config.toml
experts_per_token = 2
routed_scale = 1.0
balance_bias = false
grad_clip = 2.0
batch_tokens = [32768, 65536, 131072]
seq_len = 1024
train_tokens = 328700000
dataset = "wikipedia_en"
Below are experts of layer 10 (counted from 0) of a mixture-of-experts language model. Rows are named router (the router's row for the expert), gate (a neuron's input weights, with its number), up (a neuron's input weights, with its number) and show model dimensions 128-191. Each number is 500 + 40 x the weight over its row's rms, rounded and kept within 0 to 999. Numbers have three digits each.
After each expert's rows: "gets" lists some tokens that make up at least twice as much of what it gets as of all text. This comes from a sample of Wikipedia text that the model never trained on. Tokens count by the router's weight.

# expert 11
router:400504601559563534452513535518531480499476497507556514517549439516547501493478487489568410437494465545530568474541525530474452519446469542537500399567555475476445474532580541457438419524407552
gate0:403462559520514433589503531462492546562460421478497472470508476483465500526463525524440498509490457441478528479465501530441503493504467533462448526492475513425524457531490534497518478480524442
up0:458453578445449481485557503516501473553485547509540559503411515465514478537594462567465478521503487496396523471463535531450547562527478529568463444500523520508531501447479480413478468463536557
gate1:533540451577460473483489506443474599468533548552534473579481499479531535541625512556510512482516601520495476525545506474479478586492527475470469484524521544447527530474424549470492488525478541
up1:441429558442484518475472482587461473519469551471440580481587487536501535515433498424454509470521496503496549574528437472526484449557611484448485557523536496510532531508520448491489452550554511
gate2:536490428485472457532491488496594525517529429501470507482515500531456501517454454573480555569507517522555490483536477516508500554484492453527452569485460462483546498552541456592491582504481527
up2:529441522442508492531486543506470397523494540554540484550510584454512537471462515451506489394450440515556495488435533502500516455470463532411552548476461436535480461496413437486493481488522437
gate3:523554494447542533479492496520560483509519489507441539545507600453512500555540549480498425503557475436401476502547510568464491485511591574428510504472515497460365490479466532482489514533465501
up3:526477476463545520477510550533441541498522538498507451476496450599457473496432520494421455603515589490526538505541461452472521491488500429543517508496479545450457547521536483448519467493532496
gate4:550490501518474483461513492513545469553476491412517531463531446492461459490504482458468527532517535442483517454439477504406464500498489467502529531545537453452478501472496535518487448559492580
up4:511474525462511522516495568496420512558477474524508571420474541503520450476530536400523512456549471480509529443461451473417475524585496479509490538497443486483482427519501525482497458536515461
gate5:575480499518448587518575430447479481496486515538553477491465530527483533488475529502511525476481511440536543458512474511564490434548434598489446522481441493501584413519494510511508506495466460
up5:539482522503476572548572472488445445503508494464599481477543508547451579506487542482501488526559540367537587507437464522566476506503484520457470492531497494527495434464516540462530552568446459
gate6:510468515516465506521446506517507421547476447419488452483498494549481573496447533517485438462513458509556550500498531513478530422509461547566486559514524439492444472508517509475421492486516535
up6:489565488506513530484492501444511452482509454538552550543536427532508435458503511533473484481434526463476446450565489458433478532435485505498488493492566526492529532512526535449496509477511501
gets: " |", " and", ":", "-", " the", ";"

# expert 30
router:461507456474457515453503520533502503516523534467460484501527545499442539504487502466522485555475513482499521476499456507532527516437507546550517485519531511530516514516432427525567508571527471
gate0:531489506559424509551492549512483563507505465494431429531478503438466503517492402511515526453549517550476501490473490545518509552422497506456433494527483547520513540543451419547548513496549516
up0:510445484522377530481543514510498499507535489484511500522480547548497544505480500438519479491503580418589498546461464482528494501515538499505496465511502588494505523448507492512454520566560435
gate1:526414488443501531558477437571472470539542550489482418494489504497514512464556526523543528457556556451494529486512531480462476475489518425457480466530473478401496571442506476448545486470504456
up1:499497509444543493459434513505456485560545571538499439523462497493502527412430468531610467443476487505461415522496504448467475453575547458465477487567498565541428518512486509484575495570424419
gate2:468455506540431499493483446547498529552489522499531475503487556459575518519489530467515477457531467560489512474573446516522518499477436458519572493455462517521479523590484562509468555550511473
up2:459483423502523531493512469546459466509537502468470569555502571528463455515540497509524534504528487512524457492390470518436563488429536492514523530434469471531517461508481495473497510534530503
gate3:460492439549519480469413548441513654542451479576473520480463526471543563523459478506560514495446500471538553439483449463487501432444450594470478455508540505527546532483493490537557528501529445
up3:491451544494552521533513531583521521464541598473501514538484510482566508560461472430518474510506528509489523483554364474490458537516507543444509457504480483565473453459499457590528536510532523
gate4:498553537467545494513546537443566475490489488463507462434504528513521501467557486495479453518565520421463495547487413471447531538510517471495496494488454537575435499514486457526450483488465504
up4:487483565515508474486551464547457476586482494518512458526487487482418497517555475483515428519564499443475499579574452510456490547491518482511469488496469516498487561517534581487473494491525523
gate5:554498534487475489504475436453492551487466486419510527447478474522484562563486521492452443558546535507483530455486525460505541545460510449515518472481428469493489463574543520522597520463510586
up5:512578615465487531514487569503537502493520463492514475445581561478475490487471546450495525530510483553514493508492529428472521481446438458530472482526452501483458540538517538453469520528478529
gate6:446547472439514457524459480560512485538547476609474466489456517513457438466456461507508512457525508531420509487561476530484504467530560542525493513517494529476462463525483502536515491449553490
up6:509513448450508526498559568472501523502546571552479502490480503454521507546535532505559446459492508558458469477477454432517482513435449465508545500506470505498433425480452458544495473524448504
gets: "2", " (", "–", "an", " C", " &"

# expert 13
router:550480542554478503469442459405525479510432533470532486476484441519522539479562490442536466527541539525542551517450507539487468496547489497504450500448499453467520549447499503490523472557515519
gate0:583503508499474475500482530547489506498583486428505508519548438572522533499477489486496586478521421442489492538568524533411419567449533570472480553532559596484607528512488556465427484590440516
up0:482436533488485511467459480530363506531505523552508562482468530558418511523476558483515561511507448490451491493544536481515455490505547535463415501435480546450555495476436476600506534505535481
gate1:538504517502465489569478480500511590458479502450462501491482504491484479480509502542497479492509468542586428479507485474467487576481527560443565522469473523435574514520440536441558490532495404
up1:552460496476507483448468468471500475599490460492572460464515473530569538477555468495536465469501480493541498548496471587525493542495477488500487499509526558521450494504493534485509468503449475
gate2:480534537462523526488472543489412502510477515494464548502522514542621565573511548484468476518528488451477470545519489508577494479550505508477527465456469476448463458538477528562507533538462508
up2:554518521517477531517546506581588510383552478495481494481484503437505478517467532509494569527548533542511488527498472436548436466471530453482528479560444482499541582377511542495498519506520469
gate3:492497435478469437579512565490539424534497483506508542525486538503479447557498468510568582546487462556566496495528503510473519498525531499488533448489500450544466442526542575487463475486522492
up3:481515500527492446434518562530547529488570425531480518554559532511471510460546485477521502455422422454476537432578538574530529444498482542464478399522560565510509578449549514502468444455535503
gate4:593519477420550488555548512560517504519543520437544450522526453505524442563591509469568520523591512491529532516531481434509459557569502465554464604441460502482531494550555457416485524519460540
up4:467447490423523467504461441517472523597500461473526555518471524490496493440506412564474484471556465495527463554433501540469486577470487519519499509590484486496557510482557546457477584470437493
gate5:494416473424420546457471466487541545522500532500440452414443569453512453522551486500431530527551462515528550546391476507491504447496559429488518495541396503428476522464517431449511442504546526
up5:509520472547508456522460478445555449546488480519517551494511515501477557576556497464513507525487530560511486508493461536537521497577514497546455548491495436488455449564527489460525509573568541
gate6:467548522544476486527555460525462506545482464441486490458520490501507515485493492431520561476433451442530460551579473504523535487467484461569560458415524498540503494437521501488512453554578488
up6:500510505537467485501442462522495448473464448428568572531452499505482449495387472521457485496510504484453439501408514548460459531504506493561433452492591481482532490408500510424537425489573503
gets: " |", " in", "9", " L", "'s", " League"

# expert 26
router:488532548480457517522440343534489510529427483544440481513476442535556477487469473494484526485458487521498457454451537596455561493496625417553433463548508454507490487499473486473569530500565533
gate0:547560515486521588573566561553437556533494500424477418448466515539495443461547553532502507517561509501473557523455518489423569500526474473508526563509492519512514516523524451501523550472443476
up0:468447460428561513498487477520531526512500526460520548506449489518465527508531511507500502458486480587459497423470524625541466496474471563554548519475518491469473531467487503564528559443496460
gate1:457559550449410447481449447479474566473473473487520499505513479517493469494436405461584543506476527549542427449528537507408549463535417505478475391500474479475459481504475524489489573494531557
up1:475554504476482461522519524491417547451474464461475467535536477514567420496429487449531513526494458546541537466466521487479424521505498548431489504510444471484518431488530517531464512464470477
gate2:554557489548464457534563473500499521450433512466513546465476543479541569489481454482549519546486506478526493473527415489481534539471543505480464463440495463501517492387511463460568466444475531
up2:477453503464539507446462521478492508527496461515566539553483498537478483444484567471562552482511540572467494532536548537551557419457482493439475466444554501544481533500570459521445458489513475
gate3:548477533409493480474461482546481482526499477457477514486478541507538485517428537513584486538487443582431460556492528556541447469494537527447521543509493466497522495465496459441531466473475569
up3:508460478529461527534527484456475603526505470519612492485493534476584461513496501525536456476525551496552466536516443393491515507436504500516524434520493522509506546520445490544514447509487504
gate4:509566478498536558448508465451480519504502530551462518463448504533435497479512494485520537457481595495449509493488584540520561569423466418521535460572524543485464489542454518453475529540493499
up4:425487438487508440461509510501568572524535468538544524490528499489526497513459498519549487457477466524430467483542559535483395534513490519504523458463519474504480432516449467393443463558536469
gate5:493493477480516505634502491491467424422499458441486485497517525452435537549502483417518535438496471478540486470514453486470493524502501549479530434504474431492452403556476473491462507524457519
up5:460474458459499480542470523539496420468511518482407441468575551490481503509493543545529558486514488524511513513547514556526479542524569495522433517461539509498547485480512480539513461489540538
gate6:435568548443489503502451448486487469516574457570483497506475524499509517531438475518543509521466436493424506496408465534437524499513500487520480577498506538469468550455453481458471503531547498
up6:512475477495497512485556552539519463539489488496461495460480506441443540402461477492586460563520483552468511480523444458552537542551519465521492543492492468506533519512450588561558498532486506
gets: " the", " his", "'s", " her", " their", " The"

# expert 0
router:476536548536511464494509448466472436479426507496504489532536500594485531496540469520586538481514574497498483527601494450503536438475488506526446543529538544498515512456509484496471499464514532
gate0:510510460493429503549478473474511485532460478510556549423487500483483454476494557456498468467537526502451491461508543494556458514514405470408461493503514483469481540572487497446496542507448619
up0:453472453510517572512518487520486491472476482535488537506547558507441462475499492461511529526423498544519494424514511507541593527511562559471504520471507492477492432434547438476509429461566461
gate1:485558477559495498541499524530494478579430473537460505497506485544531514435548512513473492476533534468467488516527474526560516411496435467511555475521525538552504503489483524445568522393432489
up1:509527560496431390543511488507533542576514552528475469565492511518488477481515521510432542428565494506403575513512500496477505465519462562482518527456522536538504526506524565394530542444535469
gate2:484517509511565463452496510438447492513600554496494479541567539511541526454538530457473552525604442467561389509526513458475512420486538437473450618446494544586483494539476534466450553513458538
up2:441573529510534500520453522509542544572468498501463435562463566534573588443458570514479567463561495533441509465502480414441444406501540507511486580409490495523421503529582552465500527559587527
gate3:463543536527500490494568585449617471521497572427523462486533516486504518566482496495503484498493457573516528525524544514421441481506477469507583454507497466467450503461510517489486434463405593
up3:491502528530478507488484505505421494528565490532502561495459533456530548417478535547505460534478501529483547495490546467549527508491490525493428509496419485456542428471535451540513499539543495
gate4:509521530469523391503517511489467594488516510481550419528530486521546532473497532513558521514519477440521486537502506458477481494545499557465424568414514542483528451551441538477466570536573507
up4:543532461542522539515509480442561428520452516469428569498477441476418462509473489549486423557521523514513543470508491539554491519503509452564545445526481485540482552488497479522546479458463471
gate5:473518442494458486496533557418488493486526463529550513458498524472485488469489548510463469493422491456534458501440503493478481495587477481460515476410508496539556450526514530578501538518473478
up5:498474491396516475474548475574525510485439541509483502486533507543519494448431537428439457493459536509557557529532496436484535476532516474550469543478511504461440476467572497437508422486540537
gate6:463493584499454537469434546563485502522550510525428574468560522524499518500503507534571448495470511537445470526481469496532516492498474540427496556474431508543563503493463432501540507450491482
up6:574474534536552492470539493551416455556515512469479487492514530532492533527485456400515508464471562478538501488468516481487549521474448494554439524422435512542483454476559535563509502506500535
gets: "1", "0", "an", "h", "am", "ar"

# expert 2
router:496526581509563518481491539443515507551480495460557538514513452523477567476495475538495517487474476486513577535474464446525464552462510520514531420464503445528515544469525536495567550475511568
gate0:512489555503496507461488539461519553556518527488496489431519542490517538502516493484468414540500502490449484509487526455552474494508505504485561495563523483508424542490462516455532462519491515
up0:552533487465528562469544441486495552535465497486492456465445466474478484443510536550509564586496507514548495479520520505519504462540482456506533510519483531499523483514449489547463520511519452
gate1:498515471476446507503515503464539532508534512593529466511484457411490483470447538501529480438428455543449531462495462460533503485496473569469431526511515520602460523500450515468531548504486515
up1:530518449461532557473513485542475474452478498447517530447437466509468465489503485457512463434510566489527466480503551514527552508586504440484501518511487492430514468546489583421437462522547504
gate2:514507440475484454501471501440565509527476530503572483486447541506492457515547421470536549545478489463513526514548503537566531438519488489517462520609549458491551416478501579518477554446497481
up2:531561503508476424511601568505472481539482448499494458530542455482461529571487499543393472552489429477548520479522457485491529489442471532499470514556507502474500513445545485418560489497569514
gate3:529505580584543533565479488531510539523535499533506514563471477459448457483511472488497474491429452540469531555496549451473507478472476511522534499507472503550617516461546515405551504512465502
up3:433456501551515504462455495464582538522428532434499433476530539448465512496481472480435533543505476518471484424520494470498514496458473516532577493497503460525527516454536516498427503532457486
gate4:568530554550425521578529568546526543482545458471597461404466532503478497514447535547494427491487545511469524460609477533462473551485490480494524514475489562445474505418451469492483516586500543
up4:524494535598423536520423471501477532544574438423480506456494499514492495536441515577463520513496587485505547526629470474498412578521481489499526529521512533554520557485454514459430481500507521
gate5:476545526489479530539446516491474578534621519540520498533442484478553502449458529487506535488492431441486457474489430460524479470563502545527481513469504520558525464548424450488543458479489536
up5:477472525487529426452552459451580453473453491489507504469541517500498493505500488485559492446482592483428481559518494475499515522516523474491510483551598441437535520534568493535469487588541502
gate6:542498449541488557485493514515538625497511426513430538528460527502512438499522502466466517486482446526489469439501459517513530521540461520463471516512499496556519510494402503549477545517540440
up6:489584555477539484479475472507558441506523496434556528474519579478511557445571510564479516519528542492489471494468474441432458584459533462523550484444437502513510520490583470501566494512538493
gets: "1", "9", "8", "7", "5", "é"

# expert 1
router:564473440447512571508534428468518597539495473557468447532556498505463493437556473509465543592480450461490458523496500492508459596541542488507560518529504510510488503481472542455543560530470547
gate0:559464539410441439453520441516539484495589521515491562514519564534587526492474509455475489482516524421532533501509564453549503499530399509465509508556462456549452515507438509430475500435565472
up0:443536449568594496429510543490508478446524546541432535462416511538464482491519494454571500518476525510469546428558529560466567467520474525449442493479513486440556516483438440551440450534471552
gate1:449475505542449480541468501530507483508521503502577545474435512537598547544438510407529486471524504500517504487500433548566554478493500532520469473421499545498519490559524454470467456489478491
up1:535450471585444492471594520541482498454511509525478486482431464525514465541479529479456434499503545581542536450587605459467500460550515431449497534447513477500493499487489440470487470495473493
gate2:519562479489453483488469432463470551538494531431476519496514496481518548481525473556493548548496474514454499535503524494481447506483456498537492516540471460556497494507527506532581541508473424
up2:478497501473478517432525453379521485572473529522387505508530390493446514512485525493478483486493484569540509449534484494600461498419524454544475526508507530498502602541500541536585486368481512
gate3:505440405412507516584495514470540594572455478546516444494540518521504497525495474501448535550488447478467451477482483489450509514457482464563528478497505489489466446447452537504490502527505563
up3:570494448402450553496529470525461504575455473548412457539554437546441619433512521482478522521482518532503516454566469467439460484484554464504519555518484513482569446462501521493513561480516523
gate4:514549460473511432502520450574523474523491498506540459545462497462517564562467540546449459517548481540537476505419505469452475496505488494482484583470547508454523501541544401561470520538494571
up4:509539496452509534469560546459513593521572461508412513521493528465513463496515497489509486518452478521574519551482449556456455458481550445574573570538504517452493537525469456485474526514462510
gate5:524527473556486436492508570472465450432501505517480590502433526510505440552600506609485480531524552450491463536540513528532517520473547530567512542444467524486509493485543453538485498500460530
up5:540549566520534619407538523471505546520503542530488515493572576462488492475481532477482491523495564484481520523570513557536460521507557415484489443520474469479413434424480549489561513528534556
gate6:442534464456485500562464497539525544608498435516576499511513475494525473477567477467489531545445527439546489517533531511538480462487447558475532534535447496532451473565533555515492477531510436
up6:475533481503524474542535499470515528476516510437497450439503516451524554436529508529527527585526482461425508493515564455511545523496513443507481488538534505538556494501449535503516521525513524
gets: ".", ".\n\n", ",", " The", "The", " In"

# expert 20
router:488476461506564464543522455517507506519432505424552439530512488531515558511482491501500424500482504474474469464417523532442540497447521501500537484519561516485487589494521525510482435454503542
gate0:524514459434540497442532538564494504539492468543468519441432525567453496496517525529432519604549502597449533524472463528494488457510474526461554446516446494519503526446503466487549559445473514
up0:472494459504486467457422489502494522481507540513487494507480535518553586481544488478467544405489443420430477550466450446530504497427471523495488542429516452562486443556536437484541496564552485
gate1:577524466466527448515556473522476520459482514434507473517581533457468579552516462461431481490522519489476475471446511579482537468458485502522528600547546516507554499517555530493491453546522570
up1:521465466566459515513499487498438520442526434523392537503455486489459503417542537518496467522499590506503574492507502462472508569534505502477490427497429447507450544489482402427485516525494487
gate2:501506538551467583516495414532513533515521516522495541494461466573512529519526627530451492523548494511455549406554462530513504531447526478501469516494523533438532520476496480528602453576534550
up2:582519537451428494510590504451477467449529463579475401567554518567546470467415519546538499471520567524506468500533488528483564485544536522535478490605507523497584512536428539523547464483564484
gate3:500501494461446502563475496465500440433453452487413538488494487503480491520461496463505570544515430538483462499479579503493466488517508397504492543602512485498505516513495512549438505467496557
up3:476492446534560476474530508606500621595534476499586516497532538464441570478562488522536420509539540519527498520516532459544520461466479566500522530443544509406511513545473484450504490472481415
gate4:596449528489457551535428474500529486526558487517461525495569574530476510540415429511481466446568529474507510520567546506533470483465511476518440511549517516481485425454571560466545488525534594
up4:413498508413496463484515498484495497468465457484513530498527488572562438498500483496514561484426575549458460519458437512458524559478536508502536492512534470639518538565447503507532495550427490
gate5:533452525491477556427471461471501463461509407509530433479546591528565536484551493532440485471472471541554487482518529474510521528511456490453485456585522554482422554487493603437476522556528438
up5:517503534589494487482517508544532514509486564473464475507435488459456519478475514440516502455571530505450523441516458511558460528502560474555498460494476501489516440523480444498491526533442529
gate6:512447456490521429504558505528433547498546511590504514538498428478492479555512482588582492426528521474446531596423538442442535519548507506470544537516456555439472504539482543552505526508541499
up6:558529550557546507534522476467456533490492535506571487443523489470505536494534512458560516416551564514520502494491449549553502480424428441451486528489500523408489452567465514516485500538454475
gets: " of", "|", " |", "\n", ")\n", " |\n"

# expert 4
router:599497536452552491465510570503545506511514540483578430555516454467520543524512470514449452493483600508522489507532548557485501465504526469525529533498539487399501622497444525493525449522526478
gate0:455474470496492470505491479393503514544493543528536491499508550438458487558464457563500405517453465484478484516459523545486491479520518467523516543409506515515475542615508490461539541539583477
up0:475507519473487461505518511524501494402488477543500517432421508510469478467498478466475493489430492413472463478445456516527537575567518476529499504465498440537506508549482493435480457572558558
gate1:545455535557536444386497539585568536500514548456483544521530529554478482573504469509520560528474461531539523533493489473512524505498490455452553519558479508466525512547529515474515480484569517
up1:480412463480511510606472485477415499466536457471507514503462479489553439492499586538533453465533505460454463504493485504485508522481436541516482491415479552553483389471461456492433548514471528
gate2:485457503492528457470465504537521563519574441622496500487481490513488524537523529489477493590502478495469485543552533512493481514486494529508502499467474525480512497505420468541488499461502528
up2:498567478521458496549408503480432446482511582590535497517480461580471513515476540480434433522512486453523470469442516572493501499458475554480385449529468560545402528471496565481553567520477421
gate3:476516515540419488544480502463460542525554447521454531499502523562522506527456518543461525538459518543469459524547496476527449465483500525465470510467498496532482544527470562518559489515490442
up3:564578461497469518489510473531418527478495526466478416398529508563499543518544526495484496447512525448544563490502421520485526424482485440532524474488401430513515473473508402501507481472496524
gate4:534493495483461559532540471536487559495540449506551481465487492535577556556500456540539518473507464508557553443525529532458496449515457481531517459511486523471490468477476523491586451487501533
up4:470567505546502455560537495477511450563481529525512544469542486505456439426500491508530485532534487433521512460465544428484451467579543475499402578571587531516478432524524515597505522560541463
gate5:483480553516520453551515506477532512520431522491476519445513497482500521525476460544412487556547458452554540420501455531523467514466459521504424469549511456552542476525490473478537509529497562
up5:539433439456490492476493520457499547485520509519512517590558501501511471514543524483587516507494479476517477495506468493439523450530514489534510526481564479528443476447558444536492499496473469
gate6:533451531529500478512522510501550426450473455461507539494437481476528502462460507526423547539632465503546466517489505511489544437492506482509442598495522523577468551498505455580537551473552497
up6:501516523490535460595466436471467537487494560513515497489467529598592516532509536480591543465483548474424476525428424589505468471439467518554442446468441496520501459435490472607459534534432478
gets: "7", "6", "3", "5", "4", "E"

# expert 7
router:512520558587521476533518522495479553479471497471480604465497494473458483487481505533484438444495470542445488538528530438553551488527509519503521460476520489488472474485542497499460519445528535
gate0:467494487506526481476470551574531520449500555531531451495469580433536454470428544505456584484449481550549488469507568515526455504520504551443553442517437542503418429485482515521480482507498498
up0:514391448492504499424551474467549514448442505568448513526484450470496528491522493487513540496508425467512534454466520533501532494521481533458511495468486560602517482496544474535467509541543524
gate1:484536547471487447446523521546562571480573520596513505465605547553516443510441555489450443526456480504513470536527394512474481575541534569431538475537485470497488482480555480501504496512575480
up1:479516476481531424554489483501492550550494580525491505503499447535478470552528491499428443474460480419464510524484466427486426528483504452505456585504490463413500584471515424551485494506523464
gate2:493531526510530492512582552603462519520528522481523496523538499550494452471487572474490496554460479566461515541519500514517506468534492436433497408504521535541498499462461478478434484512434543
up2:478495484475472537525535502472574393502484456508393532505492522563527546496516437521549518486485435531458451508486508508518554495513536508576530566562436556556519539543485513519450489474531504
gate3:558455562471516469487544529535483449427537415437537511443464495524524489467514529549579478465546545508545546504464541505446573436545521502534531485477525452578506502503488465451496431525555499
up3:457512450470463504551542538510526552560415500528406457540487509411480510506502467558554492563470455534517482424468439516443438522525448461508513538486430493490524484401516502516489539508490564
gate4:590473479510547524532487513484466530423476513434479517524439457399497458517501554520518539447519490531403485498507483456483534552449393482478619491530540472510504523452464461463434517499418466
up4:455465555497516516569470500512490477428535593404473539493517481554457510486522581524496497507548482474427505524459456435504496546425457487530532521513609439474416564462503531470432503502509543
gate5:576504505489524552525523488532427525449512510445489438545524508555447572548466475553429469503510546504469516498490473531513520524495470520468515561531440555500535447463478534536463517505629558
up5:481501500446453495453506493567475452485479470420494424492425549540482480510577463518494541558552483503424438536421520518459545555469478530452472527451432445502523504445466486540475574537566459
gate6:532583534555506460489540527507524456528506544537553502547574528560515508507455494600494495598501413514554477525544484466557466567498513536473474492492492498417454559527493488501528502513514539
up6:532480544527505532532542452466488550517519498476525454567500482476473563510497493544501525486541567405493473512460526507484509465527498472547392513516597471561531517464539538469419558483527499
gets: "4", "6", " A", "5", " (", "2"

# expert 18
router:523513501485518490471456566459508544492513466482528494555536479474482381521478452492540519466478520635476502475503507469488504488511439471504526481483525495471468434528467494459477516413431494
gate0:501524517463566513495510531466523518560534494520462512507467592481459463636453535469494496520506430526548509456470558548515474455546482510488491490533525451430519485599488529484441456511461523
up0:466458502563531465463464495529492583375532528500579546470556522450496523492446557496487469514469474565459487481499505534472506484565553504480490489468525576452509515419486516505505477527553471
gate1:543482469440482473503538462517460502505579504457481496536532503520493521517502560452479476525515463506439435521473537506537554444486518482476533491524493553475567518554488516503456563515504478
up1:502490471489557476542491485525502514463463528553504530480411436488529541491478480539493499484553492452501557483495521544492461567506506488484452493471475482527532479452549525495533445507507533
gate2:531464510438557492500447518536493539414512510458514455486518543565549472500451537439552504408524518530469545503525427494546495495509491505486509500554508514555530498482476473532473433522533492
up2:483538610548509492539490527433492477496514515502524535458478469526457516514507470480513541537434444481528523506565575431512537485511465541466489478488522438495549510452544456505480490471602531
gate3:477502536453507527504488558461517467459493410546516545464511476473535503560529488452559489475484519449513523460471547501554530533476440472416406443463523510512577563506539489543545448492514462
up3:462524537513493511556498459496477517463464546413497544521525488451503450535495509582516473513484508506494460467458428446522467505513493557485509418438448487476520507532460629484543531482476488
gate4:497468464527523469469443445528487573420489527427530467452457556457503561448453535560532501480559505521524475454494494492456463485511556482479514478529480488435552510415469436448444518474515458
up4:468488476505479396511499498494554391509475545469482465508557524488513526476517429571508467465492517480565542464485521582509479494545522500539433458465551458499542558494582411512551495508530464
gate5:592443477439444526529468465490530529615523532550519467446467461451483537513519470531507467465497458510541440478450531504479479474441562491483515418442483510482504491505467519467518523474532502
up5:397533476494492476543534522502544518405468531522437451580534540509567453493568494493554459504488460517438463463530528578499553460481434541571515513495526494538584552560491557530476462466497446
gate6:474463611494483474542524569523498529491508487505475576493527494463508466570498522498451533478546478523494497479510571480557493527527480489496526490475395458482505475440428490476587465407537455
up6:424470524489486492469371558472531559490498457497554425506583421501521532515499491517486581464539502574546532440496487504519437527531462544492509494508489444549424490525529508473509551482540536
gets: " ", " in", " (", "9", "1", "2"

# expert 14
router:460503545478510554470584473536524499541486517519543459520585492494511536531448500493505495509481574464529490514547495450527459582496500463519549511504493475509467539469507505504530544522430510
gate0:492460503468517422524550481477493510520437549491484520475510507491440501447515525525428482508499483418467420551422551422447477536509505472493483457508434495483484512445520525465547558535513537
up0:545538532450501506592508488630494521474541509475543521459495504480430444466546499530526514510507492483533485453453522460505526428481470480508519505496486522499492465459507481441465525509481541
gate1:457575565443531572467550506534501542479446560544569517425481447487455433479513498555471532510494552473454483495565506500399488570479559535475467519485456500461535512457487520499553457463525518
up1:468522513470539520461528504552515507446495465509504537440494484554524441474576508549496536505542475426479500500572545519474538547490535494521516523502513529500563500428524543526544465444535518
gate2:490524432511474488493517472543485503534502482525534505471500516506450527553489522559548464538628557454525534535443461456528487541476569469492523498445466471486471464466507459517483549519460552
up2:545508509487515520599503482517497602540507499461454492522479541566482476482496487520468554530523494555411465500532526458487491472509466483515496503463551489550510502564543497515508457513512557
gate3:475497463516492513496591498478474577477515491491401488522569454527496501467524505556497473485519501442500508485489386494496503513554513508504501466518438479508546503513416489474504540453526538
up3:495516457555501534439483461491443487523511515521460529554522483434498569569545488547493528511496565464498519438454521476522501470497520533549507508540487513493502453508403480471499500547492433
gate4:544459526531480512500509508582467525580561459529493420483519520465463487523491483514477543520579507578467508494444497512466471551549492515562417542532490562506506464399490505489470575463506424
up4:495507487447544522485485558451553454506508529440444544463566618483520462513488494478477531497505514488565476442474471470452450476529540439462436511544547479478534510566475412446446570518470536
gate5:477504506543455457475640526462502610537462476467451515537483531354467450521472550491538525474516540556561435449523503426475458558521549552454506557545472451444536434496517485547438556484550492
up5:481527525411543508450516457412501514545469551428440541518554512442549438551467508547497460458520478465474456521527450479446499519472556474560492506501569425471518550518561479540434519506504511
gate6:501526493515446547487544499522473508499516532507500515527534566514521432531489525505466463450602558493449548521523469496533492530508516503465478476537539509512447513503488465370516480390490530
up6:519514447527495502491475469567477483545526545510555574500581499501544495481463566515387569473494444433569467485392464475432501488445500556438480530486518526455513489483476561465460523517450474
gets: " |", " and", ";", " the", " this", " it"

# expert 28
router:466493492472591424552473521456545495453413511534440449516521491513496511489495510409482561519479483471467481473534481486475428541492465511497550521464386452492473418476516497543481521482546512
gate0:496516499561540464507427522516519603478524504408593485441568454481465567474468540564560542477530507519551502519446387510559533518465453482488460475485519468523499522472473490429454504573529541
up0:510524387581516506537523522460529577479538500519600501446528524460528482490501577535470551462501491574577469477514495463539468532493443461508480510461442470485499471476494516455486488478526460
gate1:465439439490556527511495514530536498473485449516543548493462480478508463520596457407531506441502545554545511477520433533544561529449457508513476437475425537444473563572487537480523563472475485
up1:537519551548441452508538508467496483491482465545476511510478443572506488562438549573428496543516555518522532458449518530495472566592515439487491500510545528450530442506515523540465492503538546
gate2:434464559552542531511521513413517391559495538503512480455469531463450491508529544467465535568469505437469536467540552488519538473518495555476534527530471489530480475493462512435528525532503509
up2:463470486516461469495450506483494509493498511511529421545455495454438527434454495560482501529474519524439473499458515514470557498532536493481481468502549550534550532492498536538486426422506584
gate3:462487565539448493555479515547495479469505524473422513448528496464510516492450503480483456550548542443539515488493467574501470550580500513529496580479522500548501548494492546478457505467445436
up3:533608361529473491509409550517513525470510458582536489545507523456487485467547522545508519494477523517511583516516458487434539571430432480566479497527474518465525479488417521545524608522532549
gate4:537521443487478500532478504509500546524474497464491464498483566542553521541490513493484456501534536462439571542509550511459536458465523482501481552490459427492561501548467465551491462459479509
up4:493510584583545518584523464511488503464539512426469481472504519499509518473525463494498481578527499444544463517552461497532504485508423501503487544521477539527514478516541511469407513524445558
gate5:532451449564499539522519491573490538445508443523476513434544535536441486511542522457504518528499442493530495560510454444482621489509415481512488504399462487519473510418496467565560533516463501
up5:501517516508543431471529563534510526532514431546458430467514550511513534515519501475535466521476418531458540514508507459473542547498454494476510469440442500535478483467475529474578489557520487
gate6:471520483516583430538442506511499495598530461523511516490438525468455513463499496429526542539519493449489496522407432533436600454505582522501486508531497505519491563523509471441521490479468541
up6:478441565481483479538516481471489553464481509507572454507461485477472475523454495562522502526509460502519530445588494459453460552534514517561516505548468476495549447412516484449548478528561519
gets: " that", "\n", " which", ".", ".\n\n", " who"